config.toml
num_hidden_layers = 9
experts_per_token = 6
normalize_top_k = false
routed_scale = 1.0
norm = "rmsnorm"
norm_eps = 1e-06
max_steps = 4073
Below are experts of layer 2 (counted from 0) of a mixture-of-experts language model. Rows are named router (the router's row for the expert), gate (a neuron's input weights, with its number), up (a neuron's input weights, with its number), down (a neuron's output weights, with its number) and show model dimensions 96-191. Each number is 200 + 40 x the weight over its row's rms, rounded and kept within 0 to 999.
Before each expert's rows: "comes after" lists some tokens at least twice as common just before its tokens as in all text; "comes before" lists some tokens at least twice as common just after its tokens as in all text. This comes from a sample of Wikipedia text that the model never trained on. Tokens count by the router's weight.

# expert 139
comes after: " |", "'", "k", " K", "U", "che"
comes before: " |", "|", "k", "ki", "qua", "ide"
router,137,200,214,182,172,262,171,214,205,143,202,131,178,244,166,153,261,253,222,231,274,261,167,178,156,176,261,196,231,238,176,207,266,148,200,214,149,141,259,230,163,224,168,252,196,196,180,107,178,179,144,185,152,185,171,145,149,160,186,277,161,232,158,265,168,210,238,193,220,196,235,252,185,214,167,195,161,202,158,234,137,227,181,231,231,171,179,258,238,228,204,164,267,183,254,200
gate0,198,282,184,249,189,132,218,205,185,280,198,236,149,252,237,254,200,257,193,364,210,245,174,220,187,175,232,238,173,171,209,167,170,127,211,217,208,168,164,187,167,207,235,190,161,168,219,145,135,244,167,208,177,179,251,213,222,183,198,191,211,181,167,187,211,282,189,212,171,171,196,195,227,196,209,232,190,196,215,199,190,151,202,263,263,245,199,209,212,209,167,195,85,189,226,199
up0,176,221,196,214,194,201,223,187,180,220,181,219,157,124,252,248,202,239,206,51,197,227,182,241,170,215,235,201,216,239,217,176,216,129,158,125,249,166,174,221,233,185,172,220,189,185,225,128,177,208,201,285,198,225,247,173,209,198,206,145,234,224,215,224,194,247,181,249,105,147,211,162,238,247,206,212,211,235,241,194,203,171,257,216,344,242,185,204,213,221,158,178,209,194,189,159
down0,170,201,137,191,256,153,212,141,187,230,142,166,195,210,201,181,250,282,194,263,222,215,243,238,179,139,200,204,180,192,143,218,161,169,181,188,170,221,198,215,176,175,243,156,240,251,211,201,237,184,223,142,208,209,135,233,156,196,164,167,256,300,190,180,186,173,195,175,130,205,180,159,259,231,150,194,167,208,198,249,196,199,137,213,178,255,228,188,190,142,211,196,97,179,222,245
gate1,228,218,201,240,173,247,222,156,254,230,181,223,188,159,195,188,170,188,211,260,174,153,239,186,162,158,236,213,233,181,187,272,177,159,246,268,167,198,255,209,208,183,337,196,223,200,186,217,181,127,209,155,208,195,225,146,164,215,172,221,187,202,241,168,165,232,212,182,286,195,201,190,143,138,196,199,172,215,185,231,129,247,248,163,263,224,216,200,203,183,148,192,246,166,201,194
up1,193,204,229,132,203,132,154,158,225,143,148,194,444,177,196,194,197,226,176,175,226,177,193,179,273,208,129,259,246,204,226,386,166,241,200,204,197,175,166,179,190,240,208,215,280,219,164,216,153,209,274,215,170,169,171,228,189,194,254,228,248,209,177,150,169,198,166,193,224,207,196,236,219,229,178,175,210,171,147,155,196,170,186,191,212,226,236,170,173,225,191,186,148,114,156,240
down1,202,242,186,202,112,140,208,155,171,284,223,103,158,167,202,177,151,166,240,277,220,246,215,251,278,158,206,194,274,233,225,173,131,191,128,188,254,177,212,211,188,192,185,153,227,214,185,181,132,200,206,202,148,222,157,301,238,170,165,229,233,215,233,150,194,199,191,223,237,185,190,221,203,241,170,203,172,185,288,258,163,238,254,160,215,210,185,236,199,206,271,235,267,87,257,186
gate2,213,225,370,169,208,217,236,239,169,261,233,204,243,282,154,182,255,221,194,214,241,275,194,226,167,123,191,180,191,232,175,156,216,166,168,364,223,266,197,205,286,120,223,170,140,189,206,156,231,206,251,245,238,144,252,183,220,167,190,229,193,245,61,201,159,214,215,185,172,279,179,203,159,200,200,157,196,200,173,229,186,181,228,222,215,213,179,141,207,171,162,172,184,244,161,208
up2,241,219,227,146,166,149,145,301,249,193,163,139,157,160,215,174,216,214,204,203,202,184,149,154,247,231,209,169,207,170,280,232,237,179,257,131,136,150,245,195,105,262,189,198,271,247,163,246,213,183,144,176,174,184,122,203,148,186,187,172,203,218,189,184,200,187,172,179,221,162,239,242,249,172,215,362,208,175,211,184,180,248,170,179,133,179,182,256,191,234,287,207,228,155,199,250
down2,177,201,196,176,218,232,220,194,191,196,217,240,191,195,156,129,225,193,205,170,146,210,189,244,252,193,281,272,226,195,275,208,240,201,147,146,244,30,164,220,258,236,185,236,195,202,215,223,168,203,144,170,154,192,171,185,179,228,199,260,173,227,175,223,213,203,178,175,214,224,188,175,232,241,165,206,249,259,248,151,205,154,193,285,161,153,219,173,209,233,172,116,194,206,293,246

# expert 6
comes after: ".", "'", "en", "–", "ver", "-"
comes before: " |", ".", "%", ")", " (", "/"
router,176,203,271,181,159,180,140,197,178,147,221,172,205,242,151,177,225,208,237,207,277,279,235,163,238,178,233,133,274,247,154,179,228,174,241,223,193,180,232,223,236,192,183,271,223,216,134,127,228,161,192,202,192,189,177,213,162,162,169,257,162,248,182,230,196,264,215,222,214,168,260,249,161,192,191,256,160,190,179,236,172,226,163,235,186,213,157,280,228,233,240,187,234,183,270,227
gate0,193,213,249,252,219,202,206,219,157,185,219,181,219,229,175,134,226,221,184,215,178,199,183,206,217,148,218,169,233,205,154,130,233,194,199,222,208,224,234,217,125,262,161,228,151,191,177,187,211,109,202,216,161,83,212,258,207,214,218,215,201,189,188,203,250,168,204,36,57,263,238,214,182,226,221,158,201,179,244,187,163,174,160,194,259,208,232,148,192,253,191,172,184,225,207,171
up0,223,204,144,152,173,183,188,239,239,178,223,201,161,187,215,213,216,164,184,239,213,166,217,198,153,214,288,197,156,237,277,205,223,193,215,202,216,170,232,264,195,190,251,172,252,230,194,293,203,177,195,151,204,238,147,156,167,185,164,232,204,183,204,142,118,210,158,214,224,148,147,225,214,170,191,238,35,215,165,217,233,207,240,185,135,178,191,76,170,194,218,227,221,186,229,218
down0,213,209,209,235,267,176,194,214,212,173,235,241,215,208,157,210,186,201,223,136,197,226,244,257,200,133,261,232,287,223,205,163,183,178,239,168,253,143,215,216,283,201,193,232,282,160,195,196,147,208,201,160,211,186,229,227,142,209,230,213,161,188,222,238,139,250,213,193,224,203,222,161,256,117,222,179,215,214,239,159,120,190,202,236,210,141,268,131,135,211,178,260,172,273,182,217
gate1,238,235,197,183,216,205,227,177,249,167,210,162,200,189,185,215,247,270,310,311,236,260,226,189,204,220,212,230,264,197,198,251,234,215,164,230,188,210,207,202,248,172,212,122,209,223,182,207,234,217,242,253,181,179,248,188,207,136,156,268,253,148,162,162,166,207,189,261,186,79,267,163,170,190,223,182,216,198,189,217,228,47,166,249,170,257,177,214,229,176,206,200,222,212,171,189
up1,167,144,199,171,200,199,218,237,133,203,209,228,173,212,235,216,176,125,201,190,145,191,183,218,182,129,194,213,99,206,188,148,162,158,232,198,238,217,168,188,165,213,161,220,203,147,224,248,138,199,166,183,185,172,167,221,216,249,282,136,166,351,188,279,197,205,210,163,230,227,165,270,184,202,233,197,176,273,195,195,161,271,154,203,173,147,141,103,206,222,208,186,190,208,190,238
down1,190,252,190,283,194,207,223,228,223,187,214,155,212,190,221,121,229,187,210,240,99,172,203,227,191,175,257,244,163,192,231,326,196,125,182,183,177,166,230,141,143,157,219,76,209,248,205,229,176,112,200,214,200,216,216,227,223,155,224,196,246,183,141,134,260,181,186,161,215,171,245,214,263,190,244,238,184,246,176,222,180,225,163,170,239,203,210,203,153,209,242,261,246,187,195,351
gate2,205,215,222,198,240,177,159,177,269,250,221,191,222,192,208,292,193,210,195,203,203,217,194,199,221,193,216,220,246,243,214,228,187,183,248,191,203,195,203,193,219,183,194,175,212,167,182,258,208,209,226,238,204,220,192,250,247,183,217,180,227,177,192,214,211,234,180,180,223,209,217,200,171,191,204,236,210,182,170,206,233,208,158,197,205,240,182,146,171,156,204,147,209,232,204,185
up2,211,257,230,224,240,190,220,203,204,248,175,190,218,210,214,268,211,194,177,206,229,208,185,180,205,172,224,227,273,219,220,242,179,188,239,229,145,222,205,196,211,177,161,181,217,195,244,245,210,222,227,241,220,228,22,264,222,182,247,185,236,168,220,225,184,209,205,167,217,225,243,203,175,194,238,230,192,167,161,214,215,180,227,203,210,228,199,142,149,154,233,146,202,246,212,152
down2,146,188,161,195,191,307,203,152,155,161,236,163,207,166,231,276,218,256,206,168,170,191,132,173,238,226,177,216,237,151,183,206,211,233,186,179,143,212,206,200,201,230,205,216,167,156,186,225,123,254,161,176,168,250,169,207,165,197,210,155,205,201,283,171,227,215,180,220,262,214,215,145,224,298,256,168,149,174,134,184,238,179,208,233,255,179,200,178,251,180,209,298,223,225,178,239

# expert 50
comes after: "'", "ate", "ist", " of", "ian", "al"
comes before: ",", ".", " and", " of", " in", " were"
router,170,178,250,162,137,191,131,261,242,152,240,119,193,248,174,141,215,223,207,226,232,267,187,190,238,164,245,188,258,263,175,185,212,186,259,233,213,146,252,312,168,246,161,245,194,154,147,151,218,166,171,224,157,198,146,190,174,162,161,237,182,205,202,223,170,220,237,207,217,200,248,234,121,205,163,252,168,167,167,230,192,272,188,162,192,132,149,250,217,202,222,164,278,198,246,220
gate0,166,204,245,185,243,93,181,206,0,228,179,165,228,204,173,158,226,273,176,207,210,213,200,189,191,239,147,187,175,212,209,185,216,230,202,217,267,196,242,184,228,146,218,160,141,118,286,178,193,196,197,230,163,188,184,203,213,206,143,228,181,181,185,222,207,174,166,231,182,227,247,178,245,242,127,241,199,193,245,231,219,163,221,203,205,221,236,220,180,252,272,204,220,193,213,198
up0,202,225,217,194,240,155,188,170,154,169,208,141,163,136,167,27,233,204,186,198,202,322,201,193,208,234,151,192,180,189,192,227,203,224,203,144,199,214,274,202,216,191,219,185,211,164,236,225,179,163,218,227,200,195,203,212,237,202,142,182,135,161,280,218,209,173,194,198,196,271,208,198,233,237,174,229,248,153,209,223,204,224,209,182,233,217,225,183,0,248,209,188,222,168,180,182
down0,191,215,238,203,181,140,289,155,173,146,197,218,229,257,221,249,250,101,209,165,167,217,231,284,258,255,231,203,105,254,130,204,205,226,238,245,179,259,243,187,165,255,243,185,282,233,179,286,237,170,167,211,170,203,266,196,209,210,207,181,170,220,227,221,236,169,190,160,200,208,242,248,223,300,161,119,184,181,206,148,241,202,198,238,149,208,281,172,205,285,236,157,225,238,175,237
gate1,196,203,205,225,230,188,65,166,288,188,202,162,98,194,235,300,215,202,178,195,167,177,191,217,207,219,239,205,254,175,225,262,233,197,211,194,262,198,243,206,220,227,221,216,135,164,208,215,211,202,218,196,209,212,160,132,197,182,241,235,173,202,230,180,300,225,230,182,217,205,172,0,243,187,127,253,91,223,186,179,223,140,198,225,188,228,182,222,211,209,182,260,198,231,228,191
up1,208,183,183,157,148,221,201,206,157,217,225,248,252,169,120,214,204,189,222,227,237,207,194,123,186,197,181,216,147,219,206,133,168,169,176,215,135,185,182,197,195,214,183,184,282,244,234,184,187,207,206,196,202,194,265,276,193,228,155,206,197,206,175,221,168,184,150,191,187,216,209,223,157,209,313,189,255,166,223,217,208,212,195,161,211,166,146,158,161,166,104,78,191,167,208,230
down1,193,268,212,292,336,196,166,235,230,178,194,199,166,237,181,197,238,249,230,255,194,173,189,176,174,139,191,143,175,212,253,188,235,171,225,227,196,199,142,136,251,228,0,222,196,204,176,185,230,171,237,156,134,214,133,213,175,165,229,199,146,190,314,227,246,226,209,193,224,162,196,188,176,188,239,276,173,185,205,203,209,218,221,126,144,178,210,197,176,169,223,183,196,180,153,244
gate2,204,236,209,184,185,199,163,218,219,211,190,226,247,170,216,183,179,171,229,175,189,175,210,194,182,191,161,0,158,154,125,182,220,203,198,228,54,245,207,185,207,198,186,230,223,216,213,152,174,197,205,195,213,196,175,194,248,218,243,206,186,185,218,221,241,183,205,198,213,212,248,213,174,199,156,211,234,200,197,202,218,199,182,191,176,205,215,191,169,145,218,179,246,172,192,184
up2,199,173,252,122,224,226,261,187,209,189,215,158,188,236,136,184,232,243,187,197,254,171,219,203,211,194,212,159,285,246,199,255,164,182,196,196,210,202,230,180,157,222,201,159,162,220,150,262,278,166,166,192,149,192,200,274,178,197,147,175,195,228,128,219,116,214,245,229,184,210,109,202,192,214,212,155,153,193,192,213,196,192,178,207,226,223,220,201,180,300,212,203,153,293,205,182
down2,146,200,260,167,127,269,244,194,236,159,188,225,169,199,175,189,180,173,158,179,283,168,190,170,221,195,194,218,170,244,190,156,193,206,148,184,190,148,213,210,162,247,239,184,196,177,182,188,197,214,218,225,173,158,174,162,230,273,170,292,160,191,201,235,181,241,200,289,214,173,141,156,219,182,166,135,193,112,230,198,184,156,125,228,173,147,225,224,207,209,197,182,156,205,207,146